config.yaml
n_experts: 32
d_expert: 352
d_shared_expert: 0
router_score: "softmax"
balance_loss: 0.000105
init_std_router: 0.0192
norm: "rmsnorm"
lr: 0.000802
beta2: 0.99
grad_clip: 0.5
batch_tokens: [131072, 262144, 393216]
Below are experts of layer 4 (counted from 0) of a mixture-of-experts language model. Rows are named router (the router's row for the expert), gate (a neuron's input weights, with its number), up (a neuron's input weights, with its number) and show model dimensions 240-287. Each number is 128 + 24 x the weight over its row's rms, rounded and kept within 0 to 255. Numbers have three digits each.
After each expert's rows: a language model's description of what the expert responds to. This comes from a sample of Wikipedia text that the model never trained on.

# expert 18
router:122083148138143142152150151116133138116137119162129136110121152123118115170115125136072110081139147155194096137096129128144113126120120124107107
gate0:119137131100133109139105111129152139121131121124154122149129165120149061121122110117150143117145130103123139111110145128122102166099123151150136
up0:051155151119142153164118125118069122112144127149129120135159096141073192117115108136097093128113084120156153120151139108126131094149133084105130
gate1:177109119126119133136159143159125098144139156101096109136141130131172108154126099113120139124144147102118153102097136123141117146137153161134115
up1:101153145117125105138088122114109155132110109123129119117109118145089156127145168155123134138102109175124117145146146097140126118116101108124151
gate2:087112091101116125090124176112144145114139183132099123112128139145135171076147125076118112121117131124164154173124116108105115114159123163072091
up2:131140195117118134120145094119094129137129101130118139170132102139122068141147149148157101112134104097092116118160148169115113125141156109132139
gate3:078190160113107131150114127126120128091117109140152131139126158125127144118141113135123118144173160113098130115153129113136075150133168169123102
up3:130090102104125151115100126124128129111177160109133158169188113148113089104138161122149112151094101113121118155102140115116114103119098113135103
gate4:163175128104070173160063141120110144152112149121103109122092117149157166113131136136138119136112068126139161141157149072126190102107134105068100
up4:097154175139119102104138106138117152126141127071094082101108143088148143137155072131110133138145152132111102132146075155103077126180132131150118
It responds to: Line and section breaks

# expert 9
router:112115141089158125132138159127127066122086120136179146157155181119155151115116159170100116166164107123125109140130097127102118104124100077088128
gate0:140150087138142127142131168093148162143094147135096108116152144127144140097161132122145110139112080119142142125167104071132123129080126115164095
up0:166109165129136123096125158178126136128149094127143140143100118169113111128125098137119132137113160141114120106163127113109123146153126141133171
gate1:138103198117174105099145129124134126107139089092120127129108116148151125153177081118121151109139127111136148143137132073114104133104152115121185
up1:148154150127151122075136095101132161145157066153146108108063156145132125153140153130136137070133156104108140129085140153145129126151100136135153
gate2:080132166126101106169122138138139174156155104125147151140138156122165124137079129125121179160117129150117161177135149140126138134145116179124173
up2:123147124130102162131106139133116128134121173122102155112137118120091163098179147128122121136127132102115093148143135172124071129120164056140123
gate3:107097122128122100116142131112125103124130126101122144134151111104121141154106121104131187124137152177101105117144141100144087147162121104123158
up3:122123098114143148113107142110174133083167169113089128112121104074150104088119118146114135068138114118160129135106123134117124097153135127135114
gate4:151128140133137192115100122156104144093153120101119122140129140072105107117134121100098129108137112120128153176115141078153139132148149144152172
up4:119105149101143196080102111146116137099147091109144125149137136091117096095146110108091124115145121118125152175092140090144151134125126146132110
It responds to: Title and name endings

# expert 8
router:141128130134104109110085139136133087124150128142163155161181145137141127112139129131110112124127127138142107147128107122139118100136142123122122
gate0:141099084117108110124151117099161104136134180117117163141099120152056155112167117120145148107100157167112121155164098139173128111159166126095065
up0:114118121112132118094148150092113071130116114131154140092127135128155124123103133112142133164102120140125125139076143118138096132152080150098114
gate1:158122124126142122102135167122140162102161126103111151156081093171126127123099130120128129130125151152125105142152120122118150136118073137096083
up1:112114121134127133174144103140097137093145131149118147124164123121140110121164127137134132154141117117137153131156123058122104165168140127132148
gate2:110083139110133130148138106122163142058132160128102144140144153165161102142106112178094132158096114125093124115127152148117149133102149117127110
up2:118095130107134132133126110109147128096140137140119126160112158190161080149133108159087126140119111135098104098142144112128113127087154089134110
gate3:125114122161076123154154143140133113123124168138082119121154097114091127107119129173117133153110145117111124150150099151162167168130142078110110
up3:144143119103160162098139107121138178105117108113148138129108137152162089130145127093147103137118118119162111113124149124092103108154108174121132
gate4:176115128164176105128159159128132150108108130151125143083083121127130146157101150108142143118127150134156096154126120118139173094102101146103152
up4:167093140107157098114144146123154116144109122139134135113103122125125144138125144105138161114128139144136088148146096129116167119126075130096141
It responds to: Connectors inside names

# expert 21
router:132127147147115168125114121080148101158150097134144124135075162107087118145157141088133092096111153122170079117123154149153141084179149116141149
gate0:115141118135119111116121105120106125095102086110144131097178134098123106155141148113151179108129126105096128153141142111122118130105106116112115
up0:117059097161143143136108113124134146122114133152137101096141098129136112092120171149116054124149078094110116152125107143130102136131122111115092
gate1:123167169151111119107126130152172151119154123131143150125152097137125134153130113120059144152175116080100127163169133137108123117154146157096136
up1:138160139144139149127148177119071160148095122130090093122085149142151134156147132140157128081113114106196115146142139096126129114116135118197152
gate2:111121143152106108123146147128119163120115130125117136126119122150136133130102136113119160142166127128180131137152106107111142134125105144123133
up2:135174144110097105082142141112126146132120191091127157134122115136114147112108109116111152136144130144156107115182095096139127137139163173155141
gate3:085096153136123108090129070137151155092114179069127128143070136111138099104154132121089091177104133096157103123144116104110110127100104108130102
up3:118109104153139110081146109082132129152134128108132150099084095146124179081141122185146098100125099110127123128122125143132122112166117144062082
gate4:148132134158131102145122147112083094118159139112137143134131084141122103120108127116130142140167113109134119136082100082111116125140128157146150
up4:102128152163131156176088111119134122145180161112130098155115116097099081076083120128150117138161089151111150114136143112143100120096136119121137
It responds to: Table cell separators

# expert 17
router:143123160155131121100157166146142122130123127153099132121096059154161100130138126127099104145148127120091147117144126152080160127143127124111115
gate0:179145196171122162093136088121055114139122127141154103174110121133160157144147176141134148133115122175159136129157106082120121120106128146100171
up0:115107144133142135124175119138075135162147118128120139108144125090125123140134149128143130106138107102103153156128160136119131117122117099148133
gate1:116170143139127128163134113099132108106117119141111150181105124144097135119100124137111124149135102161149140167116124105139151133136089120130109
up1:114127151134125142123095151194172110147136152157127093106087128109117109127172132090088123146111142116161138099114165157125140128131163068110092
gate2:121164073147108113146169117143109140135141105084088128147123160133097111126106109087098164094149113124161151125072093099153150105128114088148132
up2:139135122120093101136161153158131099159112096112122108128127122095119096099098153100116079132151111141115123122145102144140101123112116107128138
gate3:163095096141087111110126119142095147146112151124174149172122121136119126174141122106118154155140155130129111120115157125123105146127147149105120
up3:099088137130113129098169113135121125110172182147164067139076123147114098156104152152122160141102154139120086112144091124127132150085196173121158
gate4:095126110136140097116140125112118139169145110114112135120152115133141132144163097157153176112107115156091119103123137131165101130088144132128131
up4:125148155090125165163101157131106124150130109131150122138174113132120167128132126140102140110163132134136129142111160119120123165138148130109147
It responds to: Plural and abstract nouns

# expert 24
router:106201107109125163156148130106130150104122133106149090156140107161145121108097111122119132154141148105099157127136114106095078122095135154117096
gate0:110122118147142092107133098137164133131118117079109101111094147146114129157086105108147150109136170112155140138156121147133114096150126194143123
up0:123099047093124084140139136098118147137087134110147125132145155156171137119100138102157118113150145142115079148126065105139101156149085139108082
gate1:109130142147127145118141142135110137130155145117139094104115100091119095129122141064113131135123133118163131166075108062139100117139183154133104
up1:144145094109133137139133099136112147071152162126141137089140075122133116114137134086103113119144100122113114113078114098130117137104166116105149
gate2:109142072108135133114136068155109137116145159090113155133141119124102118166114144131132139123147094112151114103142127155158104117135132121102126
up2:143141129130185091134132128093164129132115134154076119077132132165168132122149155120112100134152113139103130149120080124129124076110107101149137
gate3:126126114182148140123129141111157164110167138088082128138078151119132138114124115146142155163172184207150090127176085127124159105151120097111108
up3:105099100143138173128170111105119147111124100128095118109107108179111120168150125160125127123132130114119136147102157158133132135142106131171074
gate4:131146115144102114128117112135093121131124149137124107166119131171136074127143129126121142173112109106151159109140092082133115179105135126114132
up4:141128120117117102143121145155129126118110054126120093104116084106106159149133137124078087150146071082110101085147157100115104087108132086116115
It responds to: Words after articles

# expert 31
router:101125114147167133159130105139143126165123165170117127121064154120124114084107135108103132079132157180151101148114134149100100096127102118168125
gate0:129123098115110125144115157153111155146135164120098146123157134134151097114079119157073087108141112150089139145096092131127149116123125145137129
up0:094108142078106080144138109137121159143150135081153126166162114174142080124105115112116111148145111174146142183135076159124128161141170129162130
gate1:128143145150118125142168131106142127119160108128127140131129144146137117141107117148152091160135113133145105132118136139167136126123133162089102
up1:134127119098130123127108146135106157107121164103082124099136093118133142109136109102122131120121120104120166138135115112100140155162144117137159
gate2:126094144112117157084121155144158118091108138090191118144121104134176103102149119127109116090123126123089137134145103153126128115138177145118105
up2:123108110127173155139119126117158139103101150140119104115091129154151127135164161101131130140146080136147110165128085175131150180148173166162129
gate3:123106127157132102151156101167093136136110153114153110160146087098089112144146129166127101160156132107110105128126174118154136114143129154084109
up3:110146102121114151093151121139147074124141128137089122078125128150126151126130150058127160127130132169101121146128084125130133135171127133120166
gate4:120147145100147092129138136113080097085121137112142149127142125170111144118132112136096119146155151144120123121118102122132107168126107156143136
up4:154095093095103112093122142129154144138149121105146094120105129118123157124117173121189144114083121138126096124157148113120156122109138123118169
It responds to: Section headings and labels

# expert 25
router:147148127162155131104151153119132125167137126138134137126131114105109131128120149161123101110141124126091105137157113130182101130120113161073104
gate0:150117120135130121095128145112106138115116103108144115152135140145153148147076140140123097150160169121113165124118084162158194111142095142113098
up0:082177144112130157167099069107151169171158165126112176131107106106126124155166124143121149141120152136134146148130145123102073142100154134158113
gate1:131144139122103110147126108081151128126104181143119131128135155155159093127131081097136135140075104160134110105140156134123113158136140165173145
up1:110130146138149130135163109109138125114110161146124126125144159148129102135133078102105121143115100146131132120139137138125121165143148134134148
gate2:119102164114152149135144167143110106111117108120148106069132139133159178134099121129139075151132100129148118105171141130123145124099116130109125
up2:117159179118135122130160114120149091108117153134162110063143129120134162130081096154141065131159123098102138121149123129140154099120144148090116
gate3:138133135109119111155109128119166152137161117156112127136155116132121121153110147085118080142155142135097116159110100148095160139174171138133137
up3:078119154161154151157096144133180137146139131106148139171120158106141119141125136126108103145165097119131105146161112129140154135126153102154114
gate4:141179117084151101111119128151141110144161140146137121140101117178107116119119137144090150143187112155176112123101123132123133110122113153169130
up4:104192136088078162123119092136163105144151135151143117087095147148081125142115142159153160163118129104102116129066147147128165092141170130125131
It responds to: Coordinating conjunctions, commas

# expert 23
router:159174158161099128108119125140149162112102120087120127125142066157156115096117109129125120143148140135123103135158147150086106081137143104105144
gate0:111132143129144083169120126082092106114119125139130112118171103174132089181105135149170129144132129149162133155120106144117164161136148169126142
up0:128097136154120158115111159148156158140148109098106137154112148114088158140106117145096076096102189119100137117128156127136077097070158087122107
gate1:120138169120150148158115162135178150109140129085123151128104136114119118102111128142132113146124096117121124121120129150122120130128100114125117
up1:160113116121091094089143147137164160126085132125154135091137126136139156105149118141104176101105142103160094131107105135109175157110120103109119
gate2:133147117099138154136099111140153068132100103139122140098115180097118181122149154142151132133138187119099115105138119081129117084151141123150115
up2:132109144087117117141096125121089106112149129120126100128128153127133148127129105169123171152114073126143139143189101161117120132107169112075090
gate3:119107142104152151194129118100149130145121119143146101152145167109134153174109115139151163173132130092132125109111111090119117080140125136138131
up3:140118095162110127111162123142141131119147145155121129121115150106125126117146112155131118118138157118088098130182138122127170166123137105123104
gate4:144089125134135060105100166115138152140159114136098159105125146140119149149130126129106108111163095113136148133118148121123180108126155115102121
up4:118137162127125126149087159141171150150159150142163096116140113157120153096136122105088172133124072116124151140147124136146138114068125100099157
It responds to: Singular head nouns

# expert 30
router:094080093120116143143103104149117141144068120130102114126141182096107137136132117138108149158113137099113098089139142123145109098129149104180060
gate0:087120107107093118125119143113104140132168134162140144164085157108111164137086207128131103091129106162151159138115117100156158133150126158126128
up0:134147124096117106138114089163162142103139164133133177132120122131118141122155157094145137117134080129133116127085160110138142141143132142132115
gate1:118120102147154102118114161135101103138096106120109120135179104181124102155139104114113116151129134091099126128112105100134150152122142091085125
up1:133084163137098187178130139141157105119149088150120147107130191120083128105122140116099182083138143119128144123167114109119124168134119107124157
gate2:135129152144132104101108100104127104187140115078128123126170119098144140131095102128159151105137110091155143116108134126113165165128126133063169
up2:117137117123126106131132120107118100127150126149162141114140138145154162129132152115091152145148137140098148105122078154134152145169127169119140
gate3:155145094155119169125139160152107090106109121124103128086087137088149144131118115124128107120144143100160145179146146122153131111121099126112109
up3:103126143163141098102103138116132153191157167127108091084115159132098129099165101134138121058127120129137121114125184153126135125105094108144137
gate4:134136147101129135132090172114143125075167097145155156112119082148115130141122126175112136135158128134137143162134179103129171130146151135116156
up4:129155067134172108115140118126125155171123146122117106146076176124126084144153116129112124096109129145149128119132074134141076112102118141131119
It responds to: Sports competitions